Experts of a small language model.
Size: 15 layers, width 256, vocabulary 32768.
Experts: 64 GeGLU neurons an expert, a softmax router.
Training: a variant of Adam for the experts, 520M tokens, 8282 steps.
Below are experts of layer 7 (counted from 0) of a mixture-of-experts language model. Rows are named router (the router's row for the expert), gate (a neuron's input weights, with its number), up (a neuron's input weights, with its number) and show model dimensions 0-255. Each number is 128 + 24 x the weight over its row's rms, rounded and kept within 0 to 255. Numbers have three digits each.
After each expert's rows: "comes after" lists some tokens at least twice as common just before its tokens as in all text. This comes from a sample of Wikipedia text that the model never trained on. Tokens count by the router's weight.

# expert 41
router:136093142103138112122179111119147149122126178108123144124128137150137149113135159142092180144138072093117086111119129145110149118092121125101103171207162088150137121120126135144125091123161141116150177119112092137150117141139128160127140134147147159130169101150148125143166162172107134133174114175128115108106141131149113091139086164086106139110145110145154136158127115129165126098130108133150115145088139128168115177127122111150143074106161092123112130136118133081119123153156158165128079125108152123147120122148087122151183100127123119092145142157118145126133128178134111122148112117150147127098101131109148092144106106160143076108188133132134139173103169130133126159142138113097112110103107142085133103124103153127127131150124120111119104121098098131083135138110124
gate0:086042120125146136131124110123115164120112116156141115115108172143115078130071145128132158168169093166155134148176146104160167118134167102100132110120119117080060120139134141150126145122157111106164105143131140152106138095132129099145112100149147157079097155142135152130136138134095118141118087133129114153082123086116145139097075130102124135123115105128161114130144133129143154119129139133125130134120116118130104173110134098159134153145118126062130128088098127136158135111134126142134118157167117126107125101082112084139152076109157152149115087131102102115117132105106124104122112106133119115104116081126119150155107134103155104180149155135070121137134148119151124133135153135097115110172095202154173109134151126112134112120102135110117118129141131153156128137127094
up0:119127107121112118093116093083154170120125159142129141142153183139097108100081106094116157156097099093138136123158106110079109129172151151142086123099119118132148169095117121142102132149139125094156142089163092161119131080104106102135143125132164107106140141172189121113098137152055127131137090189140106130128146129131129128132090157128151093114144148110168129108143113131161123112128097094148110136151089161146116179155120136131151136147123112112114137123124190121105134119117142111122123140151098151115094099097136075134128132114143112133085108173142134100097122135120116111171101108143137134092075118103141110153081154154100111160154133121121109104135153123114109152147109118129103132119098119098147112102093133145149118100102091121125136149141112141144178111100125
gate1:121125141120151161145098161121103086128138140101104117090111144127128127096116124137136146150134098090110156108107127137159085114132142142095132144151146115167130111105127080139136122116088136098095108118126113145140109146108144132135135162152123179118169117121147165136145169119112174126102115081093115096096127115162149148146097130145116049086138143102117078151106116162116122155127109133120103157120081133136103121084138114124098113155149158132131118134139133105150123116112121097089135108100138106124128146124108092139119101114082113140085152086144153122200117150107136090134120127079164130141122129101093140166097143129142123094159176183123137142181075151106104139113141147130155130144122132158146110110145172128134152131132150110085133157135120173125103154071119
up1:118107127162120141149173116165084116123136140112080122119105129144133138096142161079140153134151122130115131101105159118116119104134101129132072140090126125146145116106148103122155097088114134146107105137136117132151113101151112111116133165159126144155128082151112112112130148122080152123084128125138139133125147096102097117158145135127076108140098136143180157125089123097165097127133096124074147115125138121120118139170094145086123103132098101167149172079141132144144142215123161120138162152105116106145107122143126121136111142100126104155124108125117108138171090167082134111139122160109115099088155152147169125138154086142160093133130159116145109146112100136107108181104103119112138102092097114106142098107138137090106167143156118084114097147113137132122073121127114
comes after: " ", "0", "1", "3", "2", "4"

# expert 6
router:120143133091143132107096101160123131126120166086126116100145179129141140138159101091114102114100110162145135125132137111100151132104140104135104173141116061170128114111127131112131097125147139142146150123102162163094182095165106104101134130156115142170158110132112095143129083098112181135151129146120145165109177164124115106096090117136098114113120134152149095121157122124158098130133151128106139141147115162140110104129148142113122143125106104181094163143113133125128121105167136100139072106127136107181126123142147110137096115119092119159122102110116135085115066126136151137107111149104174069107109129085123090121143126133138132126120176159121108125124147078130122118108150106109144134167176143130098130116080093099092114124142150093096115131112137136188131125116128
gate1:075167094134138100178114111110104090137116084103120155108133156163157149083187158137129131114145113143139129141115118099127109120118063104095133149141108129101141110117139110098159133170146146169104093108139139134140102106126128096132135147105121164112112132132144130160113132099086171089162142171142149141163150116139112119103116117101076102113128108145110079124101121110130129145134145111138110119092117119124112088132098134088089102112138155108125149167129134115128169146144119131121117130131104118134189099144098113084150103179115117153098139109113152111117085186150150129150122168119135115126090087083134108112128103142111111164133171129111093120140132124133141116113126162151137127165150137156092170119139100138076109114125122122113100134118111152100100155070152
up1:133113129109151161111130139110203155129149092133116128101102157130100127127131113122129112139115142119099134157180128097114131110160137123099131121104119151140106162113116103127140167134115195137081084149134196164133151119148107114146098114105119139144101175096107186127121143135130130121176109167135093144192114166091097114095119105134152087150110107117132122141105143134138103140119109154106140091140102159129139107142133133093116078146151138099128133156092131128096117095142132139087109139118160104137137123139114109050150136119160123149093071103107124118153132119151130157103132147123111146096125129159136104110132111120146148137110140146098110112164142105127091061150147145111173123162175122158142124134083111138141102143150165093147122124126123143142124121140094
gate2:075104093131150088130101114126117131152105127123108115123072165108097126132140119159138185158109143099121144113148135122156118116160099127121125115115112127106179112178139156132131157146114100154152133085119137154101146114165106124114143154114113142102104100129119144107173098115084131120086099128126127151101148137125134142133127122122062175117139109128162102104129139135081098061132136124111128118151153084135115149095138123127103142144095133082143173094074121124128114163135132139115129087126089119101131103113136182091131115126135127106135113087113135141139156184141135115116107136119160117110162128109079184090136154094163100147118150150151122140116127106155136115133144137136105142154174150141116084115165132103109152112133133109158124117107113164112169169131078
up2:099124071135145150130110095134093086103142108157121124122158173088142137114129128158141133097131116105113068119128116175120090096099126116144119129117142148177177081194151136134152161153113093156109139129122117163132092112140132113120102109154132151090158096115103156167130121157081120112146118115162139133132121118153170147139202106091108152154107115154113116150133116148134090100121176110107114068123128112115130170099102116131176162152136090141156132135138136125104133139142116066150127069142111109129160107121132157115131129124107139109139144144112152128159121124165141131134104086145103135104137136127131133125105120095118139153107105148121117160138155161164106115097138175093141158115142155084129152127108135144178119119114151124118121126106139145142165145086127
comes after: " ", "|", " |", "1", " in", " January"

# expert 34
router:136090145106124097109156120122119158120098140128106124111137106128102108137132143101091142119145104167157153096141149133107131160121143145139152137174108090129135110098122109160115083119142123111147165154090120126149138136162123153088161115072136115198152106119137113115114114141093130146149136146149116151110143135083140113135088163073121117140129148131147120171159143154102130112164112151171144116109139165184145119084132110123129114132156069127103097178110127072105076112158156143213088120085116137139090106122108129157132108126151093151136126141140113108121093163076100143142125140165069144122126114137121121128137097105109087091151108136115134107114151115111156126093112102124120157139099151127151146132119133142122124128127147107142140164119138123083140108162135
gate1:140168119118122122204149144113115128126123079148134119129108124108148124156186126151096158121154123128143166104083130182167121101135154167103136135151143084116113142107148122138171126093146122096105169096149126102143157156101154130129069136126144191102134115141117134095168111100094135151146105106131138163113148120153100141151119107107129100167117143113128132109154103182126096149115097131117096115117121121091125122127097176123150130127122125144137134107130078134123112124153163130138088110155109097114131155143120170145110097122165163092128121184151113166097168121109162130089126093167126167144126129131129127145076112147134146064116140130097109100111124125126140158145097105134094102142141165171137146136144124165107102119122142115104126127106169122111139145101119
up1:107164136143106158152146089133145146096116134157100135114083141146183123166184141133100096117134149157087126118147135140131132122107121162144144126125137141124117149092123144151117126133092140105132132101185123125166127134135103108111112145123152123110147115098159142162156152128112137099135085119096123144118140182111175101160105143123130109167146116147135127115129110170142135126120095128158076114097117151155114113178137188136124130126037092130182139127108132095151098129148154125129082156121133142122146155119134107119118135114129171106128115152171128174124125098119148132089142141161088171155138114158143125128143118136148127075136153140099117123113142115119174161133090072122112118152118161121139120152166092148106093139121104094112122123072136148122094163109116
gate2:096146130124112111158138127134125136131110117110123114095124134148181108154131097129114109113137080141178119136119128076137129085146163172140107143106104117183132135150141132123162124143162116121099128122129127101132141125125144120080096153109140134099092149161140096133140091120151110122117099119109134091109126166122160102140086156147120144132117141066127156085124150194155126123118149117130141176120115164134095115095173174128144111146072138100199116155169122142155194127141181152128132114146097124142166142088134131125102119114183156146110124102159125115090115121129115117145136128116123113120110127135098118125130132144119080119146077126098140107109133093118185131130091142156133156158124090170129144125134087158127159104128152103144123167108158131141141118121101
up2:148142142132129130140061133112129160098116127118101072091098148117112157126144131125117136126138154096102132139113120152173113122137129139150136081107141105148138091093127137112163139130104083097112117119119104140172148107137107158152151155100140125109141140091148119134121139118166141166133158133104132113146170104193114076155093112141102117161130118122171109134109066159111093091129117159182136138138127175132144131150162148102152138126155149143130102150115123144186095132085154117097103087089143160115095138129105127127111075135120091105090107136091129115097127126160116163079073128114135092120135084103113105119118130095087118133137145152146137126115105127092137141121103109147143152097136136189088165116144131118109103114130120112159122133115122147097134147127109
comes after: " |", "5", "6", "3", "4", "8"

# expert 9
router:115107112163125140114149146154081119157085158159099140111077158147144130145108130122155119066092104076090085107137171104133137138094100169140106112120106134111122144088111158160147151143131120137146080082143133124140101153115149127147114099159140095113141145114132114146098091127156159138123127121140119145173109146097148138119188094133065147152056126092104158086142119134116150162139082077115127120125134156093128118136116155131132134129121132113159123110153116100162132114137130096132125126175130154093127121129126153134123115141091135111119166104128158155083106142128130143130142158094128156131107156136114109102073134103096141116127142094120173121141126148119122142165116093106159113161089136156117109115116090148104139156160111131133128096139102102144087116163149
gate1:105110140133156132121096098133111124177138138163135116089110121165108130131116112120125155149144121128124173097123145124125149103132082137107126135152135115114124099154131161099152131154088087098126082103179144144119116103140127133140093112110162190145113173156143125145142143116130136145158124155101102161141127126175147100129125116079152119158129106101103096137118114100131118126084164086107126141172123140105132170105119122114112114186088119071128143121131146165133147107109145118103101064106120172165101111125130086142087137145115135094117113134128113147141110149149163186114122131133132118117145091145087102089153123095136135110122132119144159106138120093148127155130147140137116128129105164196143107140133108094128133086081137076172099133132141096142103151120091
up1:126123096090124138135145110110129158185088152095153123109156123163144134076136126130133120110111130122103151105150118107169125139124132138106140152133182100089111182114142122144090114127095128096107099141129099135093191120135134171078180110113133111174109107177150079151109125122145145116120100147086069138134121075144122134166122119132113107095148135110100127120128115139137091114110134132154162104126138120145126147120131135128117124116167129166144093127118143110136116138095133189144146113128157136141145172145135152082142120167151144097080143116138127105151105123151082152099104078186129127117131134110116108132094121111188131124104103125097173143130130126110107179121152141103128160134146131121133098114117115093121153167131120122152130157099126142149161181110140
gate2:128148107106141152094185089149138140113115127125157107100070163135118124124163149118097133125143114141138105106139162100092129166116112129128112163147169160135095115109135141132167148148108154135152096103139161148126100077126151092168133116118159125114158126124123141129110166118102174095130163104145130100107109165140154145140131140115177123160096155113115117122106133119143142126156128142152161151119134152162152132190117135136117104159116140129133143089125129118138147110106091138097126186106148140149191129117144083108120137150110176078122116120167088142108118135113149106134104148144093097099091160164147128147115092119163158125105136133165143091126130133129093140160136163132094132169096085142097094135076140171138143139125123105118137156148136121168087135100099
up2:144123144102128107123140172119139104087139098168136140139120159129102104145094119111117158093129116106139128129142097116152145121168150112065127156108109137131113200166122128054096133083093121164123087156105151145115174116123129135113141130120101171070165123092123116095108123161106109129068108123146116121136077119092084114134132119184144136087118122102150113135093124107107156172120125123172206122167122120136105104113117094149153153081139177120094130162134105177141137095115123153151130107145123151117103105127112108110107118121132122154143114143100156142146132161141138138131154113178112116154140144102123110154126111156149132135119128129121116103146121130121140136112129120130128121155145139114102132129128106114129125142155169176138153101140131135107179073149132
comes after: " ", "-", "\n", " (", " \"", "/"

# expert 2
router:120120127160150148085157112124129147160121179112137090110143144090102110180168150131131092117119140135169100128119156094128131138163126138139096145117140096106141134116121139102171125144115135127168148125117136118110101157088108109116188104103131140106115147154155073094075119109116136160142132102143137160152146149081143132136105154106113130141100121097141134124112139116103133106140091143107116158113135187121110138136102145140166096126073085110109131175134136079131099163116113153188166130138142123133091122106143164136092135129135126109119106147110137102121145126084129152122137167151148091131159135114124119088093157139075104076088149092119120107106141103136142153147144092136095123177108134125123102134149119111125105158135118162142131137146114125183082113147167
gate1:129100177132121128146154147145192075159129129137149135108070116115126124171138183099131124118129080088126136136151148153117134151128119125112113152136162051167123131147160128147157119137159151118113134131094103110123122129114154139081104139125147165132163133071112172117159134120090118102137144132095125103104130126120155152153088125084146104186127133139097072145162108135136123150064151152067140097116097144105135136117141130169130099086098097154127117083123115115136117095113107128136138130080122083127103123138096131167118123113111158088095133145092111142151148146132149132124140104152128130117126149127118144111121097171112118071146140098133091128116139133117110136133110164119151113144132126121175118125107132161149125132103124120126105162143154166092140115149141
up1:162158097142133137127100170134096147086120121148097136170114079168112136116118090091099135086131111145122129157152100125151122115094143145134109097132117191115109111120113104149122122073118134131137094123134108121134122133168149142122084128135106128119056125114158087091138130150143115111109103110169136123117156136153129150112161133179133101102115098117119189111132173139144105118112157092160136126147163101133159125169156109153079122181173155116121076164145112136137133137136152124127124136161128102156163159172132083116170148119135129150149151134162118093156093156134086126168125102152130111130081137121116142139130114114091113129145119142123142134127120119116165105126134114098131166108168167112085141139163104124126114116134190133148132143109105087134113125133118
gate2:114124121167117128077082144117141157122101166172135136126105136146135091130149156139077147118135135088113115124106159137150119153133076107118117110133147062152116114152121073135143168119137126129133146087165137110152132086150122092139099095182160164135113113143121095107138150112127122101135099135140134120150154088124111133164127130165104104123139110118133155103121071141131127095110132098108113079106130151143181194149179142122142151099082154127101087126145110143088147152136159107127180142104098113114148112119085106093119114152119114131160184153107107146130133132108142136163140101126115141159103182138134113126115163092156137094097112128120159151108125118122142173099129113141104132129159128103133117135161148081113096137148103155119139149115113134122159151130119
up2:122141161134164122140109160138095139141126140130134119117127137103121149122129142090126132134160099149141119174107118131086131091122145120104114111183129094115083143119121125155120153137139157119170119111112130171180139174110143144113119136152155107088149132116136106084117157103129163150132158184122167140155122109165167104092099117134144139090134096109094144126147148124148157136164121124124110164132125123178156099108134167106129120163159159149164159130116114130119117146167115110143131142106086171101135141110148165130160116147161157093111112143157141121166114159125163151110110116128159115114134087098112169139169105157127164162130138122101070144135098117165135075132103114170085168148125079107153145117080136120127113153160168069127123115119127119150123153119132
comes after: "\n", " ", "-", ":", "°", "″"

# expert 43
router:141102123116112117092196117145114131122104150091162103106113106095159160148167142111105104128142091138141120114143171123074120144099141151176086130111118143111113090109148112102113086113142115108160123127094136136159102129132106121131124080076146144178111093119134081135107157144091129144130167133145152144113141137155128126142107163083146127134145101087167120163118142108122153127152106168166180113106136140150134110082169112112130134121168124127128099144094157084163106100169176146155119130131114141143116149126139121148119151084151110120120127107132129112119080156110109095121103128174123115131158155137102126091130106089108109098165125139130113121137102118095121127087113097116101161113100131106129118132145156129064138113128153131104117138129080097086160138147140
gate1:092121139130161172122098134115091137162132116145109095126114142143116091114135129136100142121117162128092162118129106142121116139126152162125149096158121173129095143160141127185127158151163078127121077117125114146120126165136159119106145140101134143125149098133102165081150135140103124132136076162117091119138109090110125140148133119122112138131080193086137128154082162149111113105113110158164121100113095121124175140172109143129121131157082150120167125168110133144150150148143094120146124137119126087141132164125130143112172114128132126094117133121127084147132134135090115145109144124101088161139142130114122109099167168163132106087132149155110138146145138117174128156152166118121143146114140167156166129128131106161134101114150147108191106173122158138139179148075101
up1:110134152112129132188144172128121108111123135149114195154107155113133130137142126121159144131156108148135144159089172144135143133165142115130108176137150131126120128144082140135134144105080155104124165109147146104148114129114127138103073156145140079107122168100132128132088142134137121151148140077122129114110143141153174141089161107142118134146156125123125159095142110123108128093111134135107163162134152127111119080119137144151178140111096140161101153078171101169125181175127103102132164083102151115119116147174113128060105083082107153174106151132117125119091138118139143172147124160149139100130120123087124131181125128118117138116095177106139121120079095157134123154144141128128134141146130141128123116129093151114126119122105121153139126098132086117157109167138125
gate2:104152132156118079109161117148117088124072115139106142127104105131090137150128123135136183111110115148172169093153189122163106168125138121149134133095110179128115096106135123115091126154140153150130130138150135120144082122139135169128144104159102167145136074107121125136174120099078148142067142107137152112089087149107141147125100155141138132127127115118145131080121097171165128156118126139111102144119117126159133109122138121090164151152133120140130120116120179142135124162130111184099142115155103151106127134117109105090093122128129082144128139137156121154131076110081139153140124126118142123115144132115138159170124152127099169184143186163116143143126096113119135129140111141135131141123140188144102103133151154090076170153133118133161148138138136147133138117152129
up2:131135129157105107123159158157135153118134119142103110124138150189090167141104133117158164117138165153172136119152142131127137083140101115094146108113136116113120082146121107111084114125174186116130154169134128124129098148147122147124121088080105143129136138151116143153176139106081163114109145087118135110128116118099109139138149171111101098130090105152129137083124135115114102149107082146090117096114121120116133118099123128110147157135107113123140157071101092134125124155092103138152144193122086093090136146106120097126101129136131112133113089133157138109150105138111109192114160140143101146138149130152158129118144139091126180167144160160156110155113153141157097138161128162122171101128050109121151114126123174148136105112105122128116107136143126143101153122151128
comes after: " |", "%", ";", "\"", " Votes", " Racing"

# expert 11
router:102159120165146124128078113148117154174122185117129116100131138127095145143159129128148107109114143140158122136118176086116141101118123144124126147144118098126149148101135141105147088162131134120162137128136174114094099113114082105103149107140105130083125142170107074136112126080137121166145137096160141124095141164097131145091088110126081130125140145139131110134125123121117126117144136137076114115129105157135083117099100157123112115111112113136124160164118156103105113138152123107148124094165098134114084104128170131081072131117132115136107111137117150123098140141150141191106138145113130070142146138094130086133080159120121088122088174139129117110102141107114149160113144096159124086184146135142102123106111133084098107177122112132131134115110112085182116140115125
gate0:131130113128142122140151132145141116138121133177113157170136174143168150116156126128165150058143112085114104147131106143161095120160140123119145143144108150076123117123124142131127146129135120132113106073139180124148104148126131123141190150139101109131119149137130135125105150131173117123153123153132092052151121126129145183081110075164125139118120106118103141107108094131081134189130087142152127155110078121109118133148090110141158151143098102118122136111097133165106120156094099126148141087176126127101154163145091108130115117160133140116155122139091101126172137159098149146115150113109114103109118109114158107171119116110112121144138153099114127116175125137117147149112150178158176113133095158132125103179135104131134158161127098148133140131160156146134166133134143
up0:129178133157112128132157160115187123127135136107131107115111131107133124132105117056104117162132142162131147144102177135124102138134146121118142131130114147142120131131130107089125120119081141146084112134150135147133140095109108095126102079071110143140112124140152105091130162163085129079105141123120168092098112141159130155122090152171131146136119148183156135159176120131113124147197115139123143183157094093176136099109153107141125134148118151104120154144142121109127111119112111134115130174097122141089119139171109101109139143122188138129136144093154111121113103100131092146154140126109159137124126109166148112137082113099137116111119147108109118122169131119073194091100099157133121085105123143091132114154121140127141135126088131096126151141104147098150143147102131
gate1:116155136141141152162119113139118137152149125151123134138105114118091091152069136079121189119155146124174109151108141112093117144109126136159145181119141158181116122102121089133171130115153117135143120135138159066111090102108098124141084104128134142106110100139104118141118141146109118162135086123163161100118165168102108080127160111105133136171146173162111123098129109150116119089145141144121163153134154136125138152133119128133089130151137116142110110149098102162142111098076133090152135044140127147078109153124115112118087149070115144131132095121082105106109146165126163147138099103137126115115161120142164148113129131148153091134106101118139129105113144117121132136125108169131159144139152163121137108173128161129142162137137166094141145142127150147132129151121096
up1:151063117094097132117117113076131110076117100154130102157131142111149164116177133149118109136103131114123154156157069116122158103152151123082117124141105105117128131131130149082114140122099106129109082128133106133122113152139122144123157118084128159142134144127167158093147151109167129134115132143091057125103151145142142169106111122136161142144094133116138090162128139091124142159112131168130113104127101108123081120098151153169119119135154152107131153138123105151104140116146154134109081120121151097176138130155129158114143110158178141118116142117150112139171109104158121126087146145080122130107125129124132103110110132161081150146158194151111164104120151117075128134121129090111107124138111104151086146097139135160119174124139158135092099106106089116098102121141148
comes after: "\n", "-", "|", ":", ")", " In"

# expert 13
router:135140136119155171080124095136124143130117167149094142125152174123115138151129119086135134117092091129160119101108156102116128122099142104143082148136163122136119099106113150100142118141158153124177151113088080153114135119142140100093115130137141146195160131123106116154117113129107156152097135158109150132110110171107102114089111115133089106107089106137117105119178099116139149102179122112092142106107145167177110088142128114116163143094140086160097132156118146126107112130184115099135123118147124120186107106125149116120089125114134154153098147108100123097139102124140134149135150096146189112136129173121154105119110135133125127148114132170098133139119137101171120130164153113121130134168140152109133116126097122100128154104119118082135163134087085135195142088147115
gate2:116146106143129118144124142085119128160130121141063106125119149059103185126114126107102172165113131122162116110129128172151101115154126125176112111154091101125113107117128153113113152162082127152130168133142131116132150115154093137074131142096140164158152104113140138129127170124163172125097100158119124154125127143109163136150121120112139136167108149116143116133122101122103099087109194145084144128171098118123139133198149155100131132137109105144105175109126117135108115137114150121148104136110134104119098106119103122129125158083113134131168124128098094167112132167130145128146142117095163134117134125143102144131122094132151109141113146122123074109107141105185120085098126166127124088151157155129129142113088200141106137110112128155119104132120115113090119171156125
up2:117127123119127133194148127187109123101113149086127137150159140125191117137122134100112125124128107166114163117159111134128158121096116144122135149136120153106129141077130112122108110143128093105098103111139137114128133158148173142126098129142142110147141196126149137128142137137136113095164177148151155133165103138177104113084174141104154156143170131163052115137122096090159123144093122131134077100118078101105153165101100196151130112128124148099122130182171117139106124087079137115103152121125117158125117124122156133125109165138174119143130142143161141104145142125123113130162127171158129128118135068111144111136111111128124129117083127133062126130100108114119108121112130167099128139121092146118135133136114115114172127143168136129133144108112169112132122106138126
gate3:075082137149146157133136144115099132112131111106157161139115135098128142121166116121130120145148132158144121150126124097176150102123091113099129160129159122114118132170142129095138134105117136167130134133139152163120144134132130098157125185148158099058127122119182097146156109131183144130133111141122142148138100115134086152090133106152112163110141097143161132116132121109178117117147107121126103117128091111097157124079197167098130136144099162119125162153125108118166151134097094141110128099095152094139112115132096116099130090123121133138143092113107120118128098149130121138109122099130142141156087092105119140134161127158155099158122133142125105133128145156147162127121128095112129122138147132143096132123170075101087162123147162135204102095111187150122068131113130
up3:111121151096127114116145110095126114105084156109127115136093138153147056120127147142109086144133119097112138094146116107139094118148103151147131135139140096145146098141135122140171111120171123110147121132136098110111089130125103140149134147148125107136182153176147100115137087113125114088107093122101118088147077103146153117125081173106081109079102098119147120115105134153094168152125118106169060138101107120162151102140090123158131118131138167163115159122133143145102122168143128124122148175073100116124136118159096154121153141142103126120149099110153116141128080161120121150135087153156136123153182128122089157124161096149142128141127133124117080134095107099131138135134124080143095123084132091109125125125150079147109111101154121131122124130117091140119145094142095
comes after: " ", "1", "2", "|", " (", " in"

# expert 0
router:132168128116121147105113129142136157124119171100103117085121139078148181168146141105152084142124132129145136129119197102104167134099089152152127146119118087136153117100136110105157100096085152124142166176072188129097146118147101108109099099107139126154125093120128097165119133067144139110125157167135139171120151131099119100111090148122142116128123091157145137102116128152182108132140138137099123144137139132126108137110142139142122132110114119175129101187144129096146093112192144095146130143173110088163092121115133114123123170107095128130122130132117105130108144153130103134053111134167158104114105153132129128124108133094131130082111113135126111109111163094142136150097143112121116137145123146152118104130154081142092140129115130108135158132101085131147106121123144
gate1:133102151113119172136122121116179102120095123105147136084133143143130135126165124118112139101110101163159092138093138113134142125100115166116151107098130103135141113132141138087156176120114141150103035144125100130094121135136154105141105133158156129092107087127125096147104130141143137127115120132109119130135154153159111166115097089114164164076146113152149104115125107107200138151138100111143107141119171120122100104105159147152103130160144170150129141111150108143128126133149175137132173162107125108122108098158096124099115120096159120142144102072134177134129102111145115108152071170126145131062129133119131112105130124106154108136143112127105097139105129101170129132126109120132100150150124160099165128109166104153134176125129119137114147129111127078167141119155078
up1:129105139155158147152122114131063085167115108132103169106136144108163157108092115110140133152121111152146112142113136172123113171137185146148087125152146135102131134117129151125133146132153118128128150109149137098139152123137114098121170106095168206123154100118161101140168119117133160025087161133156138152109135095141118106096145135120167113146138092127088098156107086128108152117129123154116136133098147128178150130175091111116139147106123143102147123146148176085093147120125150086103124080117124115135117134137172143088152130127117128138095149140122132166153113124132171114130113116121138078093129113133145110161135129140132158131154107088130135127127110114146135127080131121113125085121094113106126119152123152058137101128103151105134122124114111134149131129117130
gate2:106121132085134173118165144138146120146137132130120118121146112123112127133127144114136166099141114075133118133149149134155121119081134144103119172126093142158129102139129117166140128097112134147120129106108133162131101086137116104122127159135169132134113134135127103167165052105095176075078127097112094143115152167132143160122085189136133138081103120115099119087123096119113116136177116136140106122136084145146117098136154138107170138133143144143091104116161117140158140134139161135125124123147093131148108157160095126154096148104121114110077141128134111090105122079146157101143152140097161173127062117102163128132139123142136123128107127123079174157102113111135131129139092125111140144191169173133127170163165123151111152112134128144118117161136127134108104103158115
up2:121133168155131151161106129117140104154169144146151077129099088141144090113098154151111125139140103103131137099110123125127125151097140135134147129118097152139108162134146120145132136114130105095118124116150133158140131159144134160141125124120093154129110171171113097114131109158128076182082096118099120107120130139201120138112107102136161163117142160111135130152125214093115166123099131098062147110148143165133129076152091121135110105114112150133136187166144112166094127152093122105100161126109120139093166139098134147090151147105135152104143109111109127142110148127149073133132137090134132125112184119155134096090141140122143115152150129136115147072115106153112090130139131124119159139117143117132123136087117137103105149133114078132144127129105155127138064116131139
comes after: "\n", " |", "|", ":", ")", "born"

# expert 52
router:135139096158092129121116136101174164120103176108094134114166153088118167138147152093120150149153072140137123142123132146117180123091175176097088125136137138168146098124142164153117101078097130129118126143132116137109101115143111097131136086085132147152114117143137099115114150173147135132166139137158116153122165150114127124153153137059146141119141115114142175148100120106163104127135135155146090126146134113152113113097219141125118112110124088114151123146140133123121118132141162158164110105154153117156121145148114143109122097154131109160135102114116139109125074149115177095159113137164135137079110090126133081163096123139168067124154130126131162107125135093116117122138098082138095126112117145134130123113126126090137151128130135112129092107109103117107114117112140
gate1:115100181116150165138140170131101179160124118152140128170128144144135131153113116142043158158142142097115140152128130130101134155143147107140123170108166100132102137137115097167159113109139153096123136132116130143157128128098110123131105160085110169143124183130161183133177133095134168144133118152080115122169095130159096139124137135120065138122110140145101125104106172161145091110159138105077107126144178147113124112154145085115137100130141131167113165169143107179130147105125121127109117108144116179145116146147086165138138116137111149092107128145105122123138118122143123131080191121145111120110092112132118127143110116126101147106107115144121154138148145137134136142146131127143143101166121123172184111146142114116133120118095092122125124111146137112101119158079111
up1:120132124189106113105144133109148177110120151146136138108125125129138110101127096116125103124153163105187121146127129129142168115088133098118115138127165099165160140146137106129126098135129190130127131118119092134128125179109132117126165096165186134158108116119084103131089110106134189119149119118112144117086127140123107113080138157144141129143097154166130136090144127119160110093137134137125133120120154109135160110139080145114145139112122114097111106142116128103069117140126119072116087108104076136135179111110148147138114125134128127120104181120119095138111109106149094149133124114071168092142090157133135131107134148145158163101120092075178101125144115088142138117121087116107118139140167123166138157110135158099133106120138121113130130103117153074139127169137082
gate2:091079125157114129114142074124154150146113117126123106101144164165134150185120138160094106192128133151132146117123116179115120175113152141131138110145085122139124144148127102137128105150157133126107137141103119137132099124153112120126130101109116103108120175142109114123132125154132125147133138089151145112130146141113146148104153097136130172139121183123165153105176164133113141075107108124154100120131119162166094160141154151086140128111082109131101136123138086118080106128110173142099110140121140138123141121143119147151128094129137121105156125148067151165063101154127134116110115151121146142090137145143129136150138146137098106137082156117100097103132092134130150103090129138129101143144163165160142118155103183125125117144199127144070141148117142133142163161093156
up2:109178099107127112119127100140079092142114168108114121109126116147086186130123081119173106134116151150141166115131116137143159178121129105119172129104097117115147124080133130150124109190115130142109132087076152129148094148142147175148159153124139127130127161144158083159144137136161115153118086109141116124130143171098185071112131138129155147097145135099102149116114127110085115121132119137111106142089109138127115168151143183166120161150096125132095128121181121124107086111139126059154128128124126111141103122104150155159080141159120126140123105151159111156125165120066116156129131122146106156125114133141127172097143109097135091151107136128122117119155095128124113145110131123136119175120101124114136131106115161137083148133123178148124139134129140134140146111154154
comes after: "0", "9", "8", "7", "5", "6"